From a checkpoint of a small mixture-of-experts model trained on Wikipedia.
Size: 12 layers, vocabulary 16384, 10.9M parameters.
Training: a variant of SOAP for the experts, 2154 steps.
Below are experts of layer 5 (counted from 0) of a mixture-of-experts language model. Rows are named router (the router's row for the expert), down (a neuron's output weights, with its number) and show model dimensions 0-191. Each number is 128 + 24 x the weight over its row's rms, rounded and kept within 0 to 255. Numbers have three digits each.
Before each expert's rows: "raises" lists some tokens whose logits its average output raises strongly, later layers aside. This comes from a sample of Wikipedia text that the model never trained on.

# expert 19
raises: "\n", "=", "==", "===", "In", "-"
router:144161167145113131160143122116084101111149120132121161102140142148101108156152045118115112145123130153113120139090135165115124098161081103104135116163120126136092102144112109141171104095138142139124162162154115137106098098133149101145085154110121132128107146152157107132122094150096149135137155120112134083121090124165132102118111099166132139130162121161132119125097114108161142107112144119162139134142115130138158138167129115147157092148107149116158189110159147141155182102118089114127099174141137142103133154148104080151118127113119172089117155153149161129098107144153148155
down0:126125123113083118106107139121129130112162144104159152113115142140103142144149145142102112120144121104083167100119150087138103116153188158157189120114093110096130120137133147126156119123146097112120123100114147092154120118138134126119149139137098180106105163151128132098130112130166095174146096179141098152155105130133128088127169148149136116101139144170125136159170135123101108115112146167116179077129127126131114133121111174072086130151143141130099155119083095159135168109176130119135072141146139130114104110130130106107119149121112125141170103146125131148142116112167160084
down1:123127124143111140141142107113154123114102087139134110160115091092164145181106134079137135120111155172104134129137134130167119155146102144156157122119122107132107108160096124137149154082100087105128140109105134117101148123103119132087162134113143166141124117114136110134148120159120146087146095104114080138095092113156145165124154127141174142157121167187117127145137165106112109123130136125100117103136111139170168105107087132121142116118163116101132156126123186106110108136078150146124126152118149133149124102141112116150095076117141180157126109173156127157119177096082121096
down2:120160119120177114185149148114124147127158067091167121109126139132082118128143127138189147109124119101138109149160086119140104077115127121098128130142119124109110112143104132125097091124145106122133136131102144118135179134178112138136124110134115131140121148110115141120112171131145120155125165114149093149092149114147115094123140144156148174127164136058136136144113101135126129113137159094108107136090097163150110129137141166127133142128120137133110133167138129098157108152152113135127111105174122143125113099161088094116102129160160123086103179092140143131159166131112048118
down3:122156134118114143134121063106123121056112144109075142092160109153126119128140123126081131139131159179118144145141120122111132154125130182072105111134174105114133109122133120127185144105105134107110147171121121107115152099127122082140141091086129121116089132143151077134087122183131137139161137118162144191127146139130102092110080097156112149137125156175112141128151167106143116125098140126139171114126143128097178111163098136142118132136149100100139115131098147160161155114081127131150128144130120150130121147127120154139130114143145144131145100164128155150126131094114139155
down4:147128117111124116055119104102105161123116124134132086112101135104140129110116142164131139123125154142129122124143161148116103108172124151118171116123141125128149134135127121161103113100107126142146107130122149147140162144087148117113145143123109104126078125163120158127120154097141098176125119156145153120115135201120109120094124148147156170126130156152088138126133117148114123111139159143085175139102171091104140091118114112145165149069146115096166136167138144160099076093071093096096110169138159126116163150151133108157131142141117107166137110137111117086147159124148094119
down5:132138137091130141131119158130135166112159109124126098153098127134112141138137126083148153156109152131163112179118162115123083103110115125119189137115082158112170151143137133099111109068103144107160134142144110118125138148138149077107113128129125141107110140119148064131090113088126160115144140072112124147141078131122126135102116117139119138168094153153129127168126123101160158158123086154117149116127135163171126123115141114121165094119116169094165134141140113118131181146167136133096096127163159138139085126140089148103105142111104153153100125099128092169123153108144108106
down6:138160166172149118138133145105092103093113071162121136154113154111108143142156098109136168118105139108162121167137136122172125150120091128110128069123129111106130133108124147080099099116088109167110150108125132150121167123128090105163116092151150133158131153154138108136096117163124180112163090105146157116156097132116105150135098102140151102101150147146094072112170188107136109145136154088130148130124152116112129111133149135135083120125138119154127154123119084123117123157124135093144119154158122117135155166137083128112112119112126188125120099183151146132138123142137111143
down7:129107128102140120143091146153131086102129109107165138128143128118175126103056112140145141139106088102130101128148159107113160142178085161118146089141151163139119134150108093117115168103137184136144114081159148105074147120163117128112120106160112129163110116142142141126085114137159105110095121154101135164120142154153125121134078105115126130158184106147150146165111130110118083168163162160191118145167096127138112141137075107114115164115121112144138087153090128116130140128141154126120114122139118133146131130114122154121140147148131116123143109109078130110125141085140146121
down8:093166117165175116124125170167160098135120144120158137127092137109094112085137149143127113122156142109119178148109158088147111145129140107079107123112104157118129102167160085117104112117138092134122139117147162147143179124125139166126156126136142133153131120107095107128123162085160110137145119101122122084122150157118109157146154156115091108189160124113128137128119112141124114106110132129121131102120152081149175074148121129076086113126137125115131163107113121169073129095125111105157162125142129122122128167177109173143118093130138109138145152109103092154111140145116122096
down9:128130101101135091162145135151125113133125129106079129178157168142154157115147149151150119152132116114106101143168109144107118118146075151070082111127119165146148139093136084123108100136123135125135141143127133136109146098139136125090121130150138133126129118118103170099102131202146104141093117173133114114085098133126082118130168121159120113143121132104148166113155133138148123143165171140128139105170107129105132143117141104133117093131158169169059137121129102087148133095133111126142116124099149121111141111169159115097168141118132144158083121131131067115124128092159116157
down10:146150146108108109150130172159131108076135102133120118149137096114136144167146144090133123152140100150144134153150135073155139110125170145170151121118132109126116101099117143155157173091134097139091113116084149151149149089120103145154150119098099131140123097098106150132162079125098094092171118135069130147086146143197111122126146154137136156157141143167101112151112162128178084114143106124118117163094128131121134119140132130100089129128155120092094142142117095143092116109137144142127165112151147151130138134095113116137110147134161168130097141128147113087102134127137141080
down11:119078119185114133159137127128142145141129113105123152117105108132069088110111135145160118153102107108164134135126115145104125100158132073104177123175092134122087127115126103128141104139149129139130086096105154090100119144110125178084118141123114093126133147173118145134106123145136144154144120134118101154130109138099119142134088126158099107154131124121094157176147119153114133142105116151112126180135120132143098118169137179138153152096103119136145118118120087109093159094096148095126196129146113153147176118149171109094115135127141101135164118088139131128093171115148139136
down12:109118096169135102138136134054102135134127156105143142125150129121107134129139107133117125109164122113116138092109153156143136113133182155106110112150100113136108141162096141132143111138154140122127138138127131146117157102085119128145096140170139142199108129090148137115112137105128093144151129155127087133142135105134091148131096129141111138138108093149120142156156112145153151119100097109144139183130125114115079160129075136127110130096129156154126121149119076143182147157180079147127134141139099139097119144137164143113154163083063122092168131107081135113136096121168144120
down13:072149160151106084135104141136134142096150105141126109139109156124124084114098150119142114130133092138122166139167158155132175169103145149105097087140140092101111104124136147107099141116151125130142158168130085174136101095106107135117127125096119111120141135127130148170150140144141146148108153146094098132159097145157155142176134096122135128095117122145139149084142151123152084086126121128172111137132129121115116099167139103158168161132148130131135120148148115144152121133138061127153164151125101099158105100145085129144139107162147154116114106114140097085138080169146083126
down14:097137167171112124128128123120115133104095080112130124109177159177132133142146094136102136123094104114109127118105131140121183165091098106146169116100147143189109121142074116136143085109110136133127168128113086131161141108144169129130136097141142135148123138120127079165079137129109165171164133107146176112138108118124115137143120098174140105091147119106125104118076108127154144134122159074118135163149148168121123139163143108128113122147117122142094132116143137138169119104149102132117136131121152127151141110150105152128090115109127180134061125170114144162117148140117124107
down15:136137123146144106151132104090110145128123125132110125158132086151097127114130095121165172115101066143110100192115140105140181133127132154104154103088115113156103150136101119118113150095096150187130165168136101157129136119133127088157134121057119145130122150117087080096119118131090113140144120158113141098115095141127096118117121117133126144159111110132138121144112133146124098183123204116123161108118137128152118109129157108175133143152140114109155093146127174193148120111112133117135136162133123106114168166138101103161157150124134138114106128161143123163122126115122115122
down16:113127083093106118127134126140155127167150130125102090131119133144116153159116187126142139128181112146153099098151089116088159137068170099169167152112109146142156156136137090139117102120119133137125087116166140141147141127100120120147130128132107097147126189153114159127121161150124058137093169163106092123096120144103132078129148116115127126139127123144139142125098140127111107129113138136124139115116087155124179146114113155135163184105165113116092118129130108134127113114154137136101122130112095125118173137115065110125139178101127100148134133089112120109106170139147093125

# expert 15
raises: " in", " and", ",", " (", " from", " of"
router:089112132153162168098182138133139146127132144089150097165128135121120133104138143125096175171169129134124103115134101119132114094142108113130120133108123117101122090167089140163134192160152076112095104144103111139148124130124095124158137173111141150149136125088107140120125129136123148142120162118104085103115121131135125129130113113121102148164147139106119139152139155135129126121144154165122122125081095127171118088170135162063156117132124128101141159099085103125157119138125150144124162200170096160124127143115099163143118117143147155122151102094171116100134096150128116093
down0:156163110147085090129125155121105122096164130114099119143144144107078094141137132130103118142138135160112131168120151098104153163176116134108078125089133122144188098134126160130129136169164140098128152120147142122128103128125126102173168171126118155079136113124114139149124095123113137116138158133117090132133098112162137096132131169142066131175134186105110137124165136132154106117102106105137138140153126082116130145137104097117152153161125142142158070129125159120118136114123155094149099114106142120131142158163120116118102078114094154127137119149137091155092119163153156100
down1:134157116165151123109107177104151123124125147096145117162106160138091124132136124105129132123119144117112116142147117129138102118091065136132161162154120146170133157158092145126086154133132118138080124129122124141142092123093078116151128090089148110114126182147121116108161131128108142089173136088103181115119123128143088101171098147179143170172083160142083163129140131098084123107126134120101093123163130137146157125164120142114124093145168113099109095121143100116168133131121127144100177107119136147135105146133139120137107143121154141115144146119126124158111149117182101149
down2:104145176126133149092130139163102108120091115111143121140097154125160133167133126105146110088093119111184125153134125129136129154124109154113098151198086131173164110116159105109093121146164137144143097130121117139139104108125113139146143145102129122116146087146136140095128134174155099136160122107114078122143155103072123130126156114158118143106156141099144109100116118136095137079129091110130159107186115090119145184140117130137167136135135097139114101160129154117155102125091119127139139162105130125121117126156125104135109101147134152091064134124160139077138144094156098148
down3:162097149103132168118146130120164126116154099069108131139099142111115092141143119116130140106116133139115075146155140141126126165152130167148147123148141175097129135118170105117160086130125101138142124170123116136111111137128123167119119157117128094136127117144111170064133094148119132102100107158149092119149117109089146120153124087093154137119141093189152125163125155128104127122107142104156118130145085105073134150104103122108074101165132109095116145139151181098135100102112164165142146098129138168143127133123118088172142105153134174153085141128123126141140125118158118126
down4:137133116111166131102151158111141149109109143103113128193168104096148129110142134119114114162134152157092068162101143168117128138143117113131143094106141138134063073116099139107148119125105116117126146171124125091172149136135144137167135102121138143118139078109142146111125096088138112101123173160138129073149133108166156121114122095137119151139125129099135117151107101171158133130103078135167139108129110157144103116122168101159132129103105163162160149116155118090118180106105129117126162135155086131146101146100113140137137091117127116140151126124125148195107147132145138111
down5:151148088166124108159143111111096143095138130125133145124118132103104132110128114123125103084166117166151110134133153104202146144137135087095121137092155070197160131138163135163113109120104099122144105119114115098140170124150101124117142168129138100130128158137109141107161122103098127134159118144086161100161147099157129140134155135109098115146109130103133106107116085098110098103114125097085109164135164095107139122116120142119137171140163144126136122121158109118106154112139087125160133174127180098101103130170139114144116167120170140166113149153097096129119154105147127111
down6:153139111094145101167124132119134106142121121166125135080140163127125173151117134126174131089134111157147139090140110094134109144105125125140120134108121138173119123130198142129109124148087128137135126133134131115097147091112107145139161138144080130123132142139127133136105121111142157156157097114122171159153163148134132152103156119117148101117145136141117153093124146143134150068120135143123119097139116150075139105109104120092103125152151103124122109147137167186173124117130067105136089141117119096091154169125140194150119152108111155147072131127134148162135115145115097056
down7:154177119176139155110121103087110105085106146110148140126122114128140118154129157134160141164132097117123094138108119134139123137185164122123126100126136103135124108138115140113127102135209143136133137152144117098140152136152130129122099103092119124118159157118134119084144153129093113125080146092124085139186124087103159130154134123076129111144147126153156120092135065126119127134126115182089092116140146181139098122143135114116099151146113152100154144135149109066124157139128142102131147159159142148156088116104149145105139155103125131081143144132132089124080147127118147142
down8:111114114159157101144133109080087116123123135120102142155131130192138152130172137101075142101134093153140151060146130143111142095127180107089139173147093154115131107156069125136130145136086146161151121157132082153150133115105153167140125121165130143123107145145112120162109145118124106144124160121136150126126139155117107138135092143154101139108123112116065129127107121127143139132138176114134130137111100151128126137108139124137192107141129136097089136102122096142131134111176111128116096131129138120161138130146113121125069105171162119159072122154155139093103146112157101109
down9:115145148122133113116100102157124180145135151120136109106110135125113106106115094149086090116124097136119090132127115119099120146165126154128130129107112124128165124135110109157085092174140162135095117117139136075134113123117188176128128095123141124105164098103134136150138118127115158174152141088139156140178124135125138092133152142160108083128179143133126112144088117114142128118118162128153146073113120140141163157143111157151128162138088087105118133185177142086118111152115134084178125150121142117118166138102137168125139131096102107117108111138141099073115112126171118143
down10:151121138147156160141114098123120122134154151126133132119126154114133154092133109123137092151161150123132141139109097165119091167163099129129093168106115109095091123134206146155140118134134092155104120178119105119162107122140110148154086103120110161106166098118145107125139129112071142176174124091119157131105140146150121126150130088100165109082100174126110134142119149150127116127125131105091121145134124127125157093176146137116127117141122160103108168109165114124089153093085145108158124131113144172079114061125149115117124099103125122173125130111125120160113140111136123113
down11:150105131111135176101154135118106102170093105161156110144117103162160161161115091131151144171120140152165104123138140174161104062104121105116117149123112093115139118126140130142105109141124137075155116107085102140136149103180121139140135090135093152108148115115136112114085119074178134122140114166189080148128147132084092109135124142093121151128122121141102129141100145171135128106107103157131146159126093129117138139128159123151127105126141161136119157095125102162109117093097157134122144161125147138097117112107142151115161137102161115149127156136121140100108118096167110170
down12:093115133129121136101152119160129132155106161084150080173159128164077099090101175114117137130182088122114144118117174099099141096107123107126111154121083142141120156150152109135128121149148140127159124169156085127169143119140125127129163139126119137127125106105127112115121103135083147116121103116125120099159143108139126117143176141145109123160128085118185103150142091129126146120119102151140127182104089155144165151176152120120163126138128135112145135142126108081125078135169154153127136168109125104113143135134117135086098152120100126082123126117144101151088099099123099162
down13:147096129080118114159084099083142107133131092131171114134116153161139152136138145155138137052136115128140147148142131081087168114131110141152112118107136121136146141140133126138115166119139131123134108113178181106134082082145073147148130131126107145105127139095129116106158139153160157149130065136151169187163130107107131114138113137123110060094142133165127143135128162142118140133115135106146118149123161162108133153124107116100119134170154100092114087094124154154129095135124106121115123102102135078112133159113142144138120156110145113120121111116178103125145160147143136160
down14:161141147100119143148124139117150153112124130113143115112086160140138157132090148138127108110138120094173144116109134100116131130121161119137108147148152102124096113184129072111123179121153112108090103117138119144133190121158131141131130129113111127131133140117128106129122148157134118116107126109107130162070109126166142121098122141146138122106138167190150148107082105138107138153155112131097145152179102170144157112139100124074072165120115062117156128096124130108185122111129141123162147105138087111140097114157122140119122102127123136123105114114155160170181152146130092084
down15:126074114070133147108127151145098127110160156066138129175130178127106103117119129153109112148104131091142107142122134136137135118139111160133117105129132112134136125107082119100137119119118110128111137121125137102167114113108122110171142058097142155140139111135130149117126125114140108151141157146133133095110120141136110123116152160166126121115129115152124137137130138128152128105100122175182125135136069157141112167089121135182142119132087143138074124169089108112097115106131116086139148101142111130192093131141154112107176131128116191111178161133094127135185132145122148151
down16:128113129098153170101132146122106112142149149149128084109128115131103156138156150124136120130107152144076151111124119090119164104137105145118127150099151139098110165096121100111145191130129130156135140129137122160152141153130140126141069146094135088115101085139139105090147129108125128154052156162152119077141069095130129107092169090163135121140134137123151106129152087134131132168113134112161151105129189108126121152138094176141114133151119138167120149111125148152126109152106112114152141074108110119128129131141122092115126091168120135121171153128114142092100135116118173152

# expert 7
raises: "like", "ically", "ios"
router:179111131161122126144149099106104149145143121118153099111138125088154164135114147154122098156155135117125174125093154155125121090147065161149130152102113146124135114106167116156129115093106144084106122106139130111086161126138162149086148114126166136069178071105144138144128132094081136160112158178125158155119149144139140108104158152113157126122126148114082133141097139151175158129139098091131115127158128100112121168105158109119072117135096141147117122127125155114148111096095141131119112084111122133139109106114159134118108141118105168162139137156101138116135156152133128161
down0:128143134121135128122154110185095156119103144143151125138119105116162114126134076131126114142108167125104160118126194103080158162111173107149148116123122120146146135059145134110104120101172150163154126154133149129071085138114096148143115123119145147103147122126129174141147156075138118178132101129091143127132101112128109126158109128108090097137094150149139165117119093167112156137135135104142115126100137095112124185102162080153124100121108117155127175125107133132174126084137155111111159120100132098147127158136102133148125124123153137138123138162144138148125078107148111153
down1:098089144128124133101147156169117164090142133095088143113162177159158113130094094119118101151094156077126117179112119099104161099094131102150124112150092128075121143132136115158116121143113173146135148124118138136121158097153120120115148135119138126083155130127152148135144142127138168103132131164076091125135112150159087140114155138094155164137109136127071137122106152105140135111156115132137137129123128133123154162116133186083138111153107146111115078107125123101117160147113151109119134140112149111107099132132113144149102137178193141126111117112107126104086160122074139115
down2:150125170129143130088110108105106139110066117114145110129148132164108122189131121085111117113156120129157135106174152122138154125112142139143109131104177090128102076167114112132114177137177132144150170150115160117141135154153128093121112124125147088128101131104166105127120093172115120136185120088093132125109105134115127135111136125125124172111157134124100106135137136104167156114110132181111112138133116098127116103098130146092112128117169107098170167092167134186149121125108117160137120129111114116135154129120107110127118127095143179084134111165156144129180130113136123096
down3:124083128166157161146132128150114100120146099098106130157101184084136123143112135129159116149114150152158126137146106133084122136136127117063139144120101165152107094100111182105121153159118110126166118136105122134084107114104154179125153104109143116120122142107168157133122165120111113097136159150103133109118108087093166140138108155133165098125132168127104120105110127085138167143168140155094124133124131107087190070118138153195094123103130126098119141175102140127138174107134141119109137141146157132128110121134135135144067149112125113151131129129106126136110133137109115141
down4:126132132104155129110131099132118145126124106124166124137158106127147122152146113097110153114107168128133124136134101121168142124138137126131138127132084111110107145156067110165161123110133126116175140170134142100116081109149140156135099134135147116138107148162112082118130088100162142132141105114084122127116116143130150146120134136176129130161133150105141136123113160118176137126064162155162129152163128112130099105134132155138154125140100137092128189112073090168080131116149107140121102154126120103170169128147134118143170127167124147101136062112167093082131115114135069105
down5:117137106121129112134085158163101154137180142095150113106121065116116125158141143100116096102138129163125168125160131142146109125150147175129153103115136100129123155110111111124131137152131097110142079147136109091152141119102113117153102137163143123122120086084120143159174150102120125176143110093145117136148103122121113113140097137129096098124121129113109145096107143144143072163155125146135106087114124178128129148090180134151156145123141123113134125140149148096124092151086108092145160161073129133144119126138107176186121111105095142108133159129144143108186140138168107150
down6:106109152141166110114150127140126171123079136110140109135143094152088126142104179132161159105112138129136146115116102176157133090187133100162149160109102133108142124113141173154091141147133124113105126117105134148127097162094106111149121152139127125130103129119132153133132152110173139171131121143133166154152097137157128077124127112134135090146158112169120115133081132068085128162111089109162147135107128108076126087112142118108147160091139165131129117131108132130124074107122144083092145118118093158124121140133156161129139097165118140108127147147140189107125144086143128110
down7:153145155107145132132126138120128127127140119091165072059116142147116112112161164097111122122101127112111140148130110107130170150123149150107154133110112093138074167102089105125132157123109138134124148141100137124073135177124116117129144125140077090147102143129111096174111163147122096132143108147108114136107135143133140100130093109147152133182152110155136090107130136126117120130137143139150176123162157101109112138141118142135148150160125125091200147116170166190142140109131144087092074139120127128143145115141105155118105111082105116080127113113134140136123110131102085106
down8:139134148119128124096167124156129121083116155102103122125078155134110086165069112130133123118189152137156101088127169066117116138092149124122140067140091119101127151102114143135144110138102094158166153133124106133152122116107113118101089132200150163156093176124121117136114116135143137148140148126110132115121098155107107156127091117138122126122139095157139095097149101154146091141141185152164129110144118145104131117147123124141150129151086120147157185139082115145157126131136134100113158153106166111162167110158101118140121103136122129153122137148142124111097129132137138146
down9:130165133136130123094167141133157137150146151111152092126154140174117133095127108091139144110115164140127123115174113129140078100127136094118153124114130143139121111142130097110113156158132095158099097140134128122174100131086105196155152139131125157142117165148122100164140113093123130121139114116095104078098141181117126114113059107118111133093139139111141135157135091113120172156168150131142165124141164130151114167129125109139123126143140149129120143149102084143132165102160135112142086115106136126150090107138179114162089087145098130102108126170116106119126065135133113113
down10:134111082106148129123090140093129102107147130113119107117100135118134132106083162163134123173105115172132113082123154150166136163121163121169107117167149143084133102141086154133124127143128102150112108102155116143119117109139143118133156122119165093108118112156123110090116162119176125114140142127208185145169155147117147125148113100132171092152125106137137128142119113131160075120123135131176134147130150119112139129162108077142129152116166149139109129122122103090136110137120152122102119130096125108115166165092124118121133164144108096138176128098128184144089116124091157129
down11:100086124144130124176120112125168143135138131101192099112098133152165137153084130149115116114156129123133100112083121091126148130114104139122153158140111144141118140121126143107104119140133102103082111137132110113157136126083135161141075160116111152131102143166155141126141169112141142157117159166142155122118177128116157128109137135142104081101162124144146139119125143111108122110145149143144127133088170118155127143116140172121141107133123160100154151126157119080123142116119148104119107118059080106147081108080143130173112172091130106128119104111158123109153152174153145074
down12:101134145115105127131173091130128111126153108116149130125139149156130099180114182148155063154158142108149105142157111098109105077130129098129119096142131146102096134166181118111121125161136116133112148117109126100113143118171097147121126086148113161092201103153145110084132116084106095140158110073108120125168106133129141136129170134090128133158120119104142141125139159093132135101128151091118108110148190135123119128147121157122144106143104138125110160153154134113192129142120152122130106142097155127108131154149160146138137146143139106168108111094101120120114108179139132137
down13:141123117115145134175169120105106112134106123123150141161107111097128163144118156127136144157148114161151101133123158142148153170105139173148094132168111161109140138138150190126105158125111126125129129134147114107138141121114137103139133147143146097126126104114077106105103151106126132142123107124150164176122072195157152114140119111154075081119134076120126131173089150135139116092157112111157147127143122110106135112110141131146119116095140107152132094075107134093115109191098087118158109109109138113144123139139120125113180185143092137123126146113174107112131104134163099116
down14:095139120169133092101103153087133094116108128119120171190159156148173111153165138154095142102164176123135124125120136130137132135135142117127138107168117149136091094155144117139129132159079134145094111137152112141181124104157079108156126138137109125144151111117150176126116135109159104080123079108131155125129139145133121089144085165117098129094118123149129143147106132115175088108173116119128113129104146104130111108110129136103142112097183181149144127123137092137146158156146074093126079091164121138104120129100102102119119100144149110151117119110131126154128112141159127107
down15:115122130126134118139133156133139152127104118090133135137151136113109141123132126153084140103134088133162134178171107095117124175095123178124152083100119116160146082126125158124134126136154117119154092140152133147132137124157119135132097131095142111114141120092111165143103130148118142092148154110125133120157182138158168129145116149103146164125107122155078167097089139157133115160141159113090105137133133105086178141103108138160161092112146082156136146089123137182157131099151104120155123112070135108136124086098111143149152090104111165065092113140113142127137103143145131123
down16:097126100110142158112158141111146141102121144172163111127144120105142137097114097120148149141076131129107106167130142085108097125127119120103108147174093115142118123187123129159156081116125124089129143073119096118141145139183135101147133156102128110129157135157138127166109100126138137133108074171109108122130143115125150133125136138139126123125127115124091125145166148093152173097162140131134151105136133109194134088095111141111116116148090108111112130121147132113165121104150156156111141134193134128085136179178134105127127087131176159133124142133129059123121116146113138101

# expert 2
raises: "atch", "ington", "ala"
router:096100112090145149119170136159119184136085110164106155125137126089117144088112104131162120118136110109092091117158187123146144113102137155155139121162109154154121168118157091178078138117169119136160116140111127160143137166139115131098122137143141134110153104126128132114119163154123099104176119137106152118144133133117085102156148121146127111109113183156144122132128117114150125144164107097122121137155122160119097157082136114182122118143136101155107108146139122117110089154111155151074158152141105106133120142106131157153140142190138132139181099105092129112127138136132147086
down0:099138064092095140106105123095137151154123089149136088114119142121090141134134132130143071086094099122095147133111116118136146150140144086106160083153101164086134150135130116119132133117105188141136156122085128101119152086142159121134149122167113107134173082112171111141166123168131155125115144125177112139113165111161177142130099143148100114150117126136143136137069119156155156142114142132121150160142150124140118143132111107128159123152130138160119109145131150144143114111140097083128120127131095120115102130148114141144157152103070149091116168104147155090121155096105110122
down1:080136129116109121148110120126187095139129125121128167080147102119128137161101141118136155167141144112108128148133127118095090112179103106090127157100128133153103137118152095122100123097108066090142104177101138125102132118108143145109121092121132156145109156113154130101103147154122128077139125107152187125130141117172110151132128144115138109117140123139122129168179152107092144130114162140150148154151093152105117135148098158120094115144147119161155098143134145089130144166107140180095202132095107140103140094124126143148086170116158142109118112154150144147125106114117144130
down2:098115125098124160136118138133121154137111118122147108166101155128120136135158164107098103129155135137110111143102128088104126178131135142124144151122148118118117096134127129080134103099167117153096112149111111097146128118141081107103100152097100105108116155130139101146149142144093174171095148123121126116110159118150116150128121130103120149143158118149120142133099120160123115138152142094147127126095132140134097146143129118113124139125087143189113138104194161082088135146137155111169143084083142109124101133155176178104096181124163167113184176098136151143142130121095128085
down3:135108170129129136101148154154130146166142144143163128112097145121181155127135136136159110087137128136099109150147102182142099124129137099144124123172139179099144098097107112145117099132128094146129147145100142101115113112082115142108171132169155144120123146128133122112143117198101136141132122146109109144117096131117139105052119132110149095075089104122118087138126144116100153130145157130152125126135104136149117115137144119131168140122111123158156139163098121142155110159167130124137102106121139177153123153074154110094089141126095157097089166078104143115121149104137084129
down4:144112121155094160103112139145104104154174108110145125178123123134142098091135124145131102094140131082148150102112132108130116117144104143109093176168097144144147098117128119105114096098145094107105145133129140143166166122125138126093121158122087139125100095125152092112086147097142124131125117138106163157138121096076099134173122113119135154118152177140165125128147158141163178098096177109122109155118092157149136115141105167132116129110119142084162124160142124115164140083149116136123112122153128116130135079096118166153147134097106142121127168138191077117144096145130140126
down5:133129126091112129160125123105114133132142143132091169163148146154143122122130145115109167115137118145131153126139161126112104129146154091121161119125141153135094145086131054111099164127138106140129114122190133098079126141130139150113096089151133106165135123145118143085132093119147080119141123170107120124114129181170086121119171123148125140117147103127096111118104157103113140164143188104189137145160076170127115109099125095089102134135135103137124129094098126149138114157153115118122159144101177105147157095142135146134155107131121167091123145154101131112131164107099132111
down6:085135131111115165122121081135144137116174135144104152109066109158040117119138144135131124120111110146132056125117120129133137162129108151105131122088092105141146122135128121121113155114147114142141125113156146119122129119092118111154135154156118132093069138116097120151126130122121168136144160130161149146100139134124163126101126133103104148148125176128144096101130174084104124104106119087095128093137127138134193144160162116140102148116133110101128112160175130142166122102171117135126114112098093128164139146159107155141136162101132162145146118113150167165100144147126157165
down7:106130110143129155103158160122142111124133136133108121119123130141114133171135116067145115101206141137139170155113130135121149173075127093134127135118138106118130107139134142111078120138135123097167094100116145103126120170106155167093139096213170155126183118160105148150175122132158101165132181066141132126124104141130101120127138107116119104159126131117153129136136114154127138086137154104072142117158112138123109140141091115158136113140109124128127149111133130136141099106136128138133095137121121135135110130125146111094064126143131164091107132160088089083124134120123122113
down8:132117121125152121164136171101101119145149141128114148163136138089116134081142151128139136144107111122132145109102132146162152112165110171077106091177044129143103144157156142132143126146119111061144131128109092124109136132152137122149123145103130144124174146187089124116130145147130112134133149130117150076136137105124141116168141141089145163117093081129147106169148091105113164114116143128113105146131108112108118142095133150112085134126130119157125070116134120125072105100153119147110160148119136121127108109134131117127116149107098145128107099170138134130138090174143199138
down9:132116128128183139086136123147119119132146117129134145128107138124101138110106169126094159115075118105122101171103117134145123084125136128132111133196158128094143137170117083139060080158139091147128106163128113084130136145137147141149101109156099164160111157137154133152142103110121182118151099104110108135105126141148115151165142135121157106138148123129124180137123135116180146117140140123108135095128092105110179134120109090127151144123104127118186149147096158092129130142090122143119157179180119153110103096140154116101137143106167153096118122123103126138143102125122101121
down10:118119177163144176165093155114118107081170104131135151096124115111097136146188115148105092127123129164124181101117152127101157116134120105101095147123132131168129086128067164133144111188113135146153100099125120139119109144128127112125146119133073122136147143146117086125145140110114121123118145112105145154102122113123090121125150124162081092099103115139131143126074157135138123129131161154177107126159114145139100096121094145164137160149134144104152118127101150134113171138146156136142108172100111119140158103097146108112135173116094126147126143078137106118147146092160130106
down11:130117134109124112132093114123126156113137165109110128104115104132145143145158178129127123139101136091144095119126151098147140144154131115126118127057143099134172154116140143102134144105139127081106041125132147093172124126124139142129113116131110142091083102134141099109081088146106159134110143150098116096153122133118128158133135153121107128164150104148125102122136079141147101134120148121125134112152157169118177128128147097162141097145150162172071090169149133156114159145147148137123145153139141118134097142176103117150127118138133089165150148138137041134138114108134121125
down12:107127101126110127104137140188111104123124088127136155131110161085121132112110159136128139089131110137162136124116131173177126166087118119121143085132106172140121145156166099146142175124090104128116124130115129094104110128127142103178138132103177151181104138129101115099109131152066139108098166135156148172125109116130127142122134153136171137152090157127091097111146153133116076149143165123169116121117123138135119146154162126176144146136105159105155107105159169102120100148128090181123147145140137115126111091114123147136089139114133105084120115136091142144123141132092117103
down13:135130136116122137117132107121132151141083132120122077174168128112136097106132076125131130149090112124139128140121127095095123166124125131119125150142146120099114137132114139075131144149134113142104137167153166151107125128094173132120153093091042104192112109131126118132104155106133122130105124134113109121127127168143176079138127123137165102128126143120082135122159181137097109164136195138118137103133151138133131165131121093095124162143154156105119134189142127133108140140100123116164127138093103097121147154112164144105108132145133145150093138132179135115158138094088101094
down14:137111127123093139145155097095133150150139151138131112126138145149110110085114134145088104149123155148138092146118123107070124142128117168109114090132126128108088093072162125123164109086121140092143102137105137137116120092080139146150119103139118125107135126123071116133136072130163147125154124134130131148130108113137126114173115151161148137150175116112120162161071102152133144124086154140149122159141161181130153113075146160124113116137123149103103120097170173135115097116121146107114140122099152126126121208094137147148127094142089121128117136127136145152107134129149183157
down15:061126118146128139153130126061139136125109169136161128129142097138106124115153128133113146143148134094097150117137152151112143139153121132144129132082127107140117152131144128105096152132130069155162107128090122048118080116132128112108132137152101133103106176106127096133091138110162186142130162137129179138153092118064175137160133130096149158135125144119149105140144154120147151168128123130142092138102102123151153125155130142144129140108138109151106092114097148158153168110124134109122145161136092134137137113169147134078109128134155127116136119139170144127081135089099105101
down16:139119119148167161123118111138134115094115187168120140068127147137120133083151123143113136141167115122129158127149148100116130116084095095121134098151150083144086081125099166152100159120143094174131134122137100153138132155141160137147115145124118138085121160165104141143134103114146126085135135167141098191164152126066108114143127120152156059129097119110145105123157101126114114117145121126131165111115127137167131154122153135179134113114127155077155140158101149113114143144139148101109119135113144111146122122138156130127142112084123087107097134133092160127125105107108169118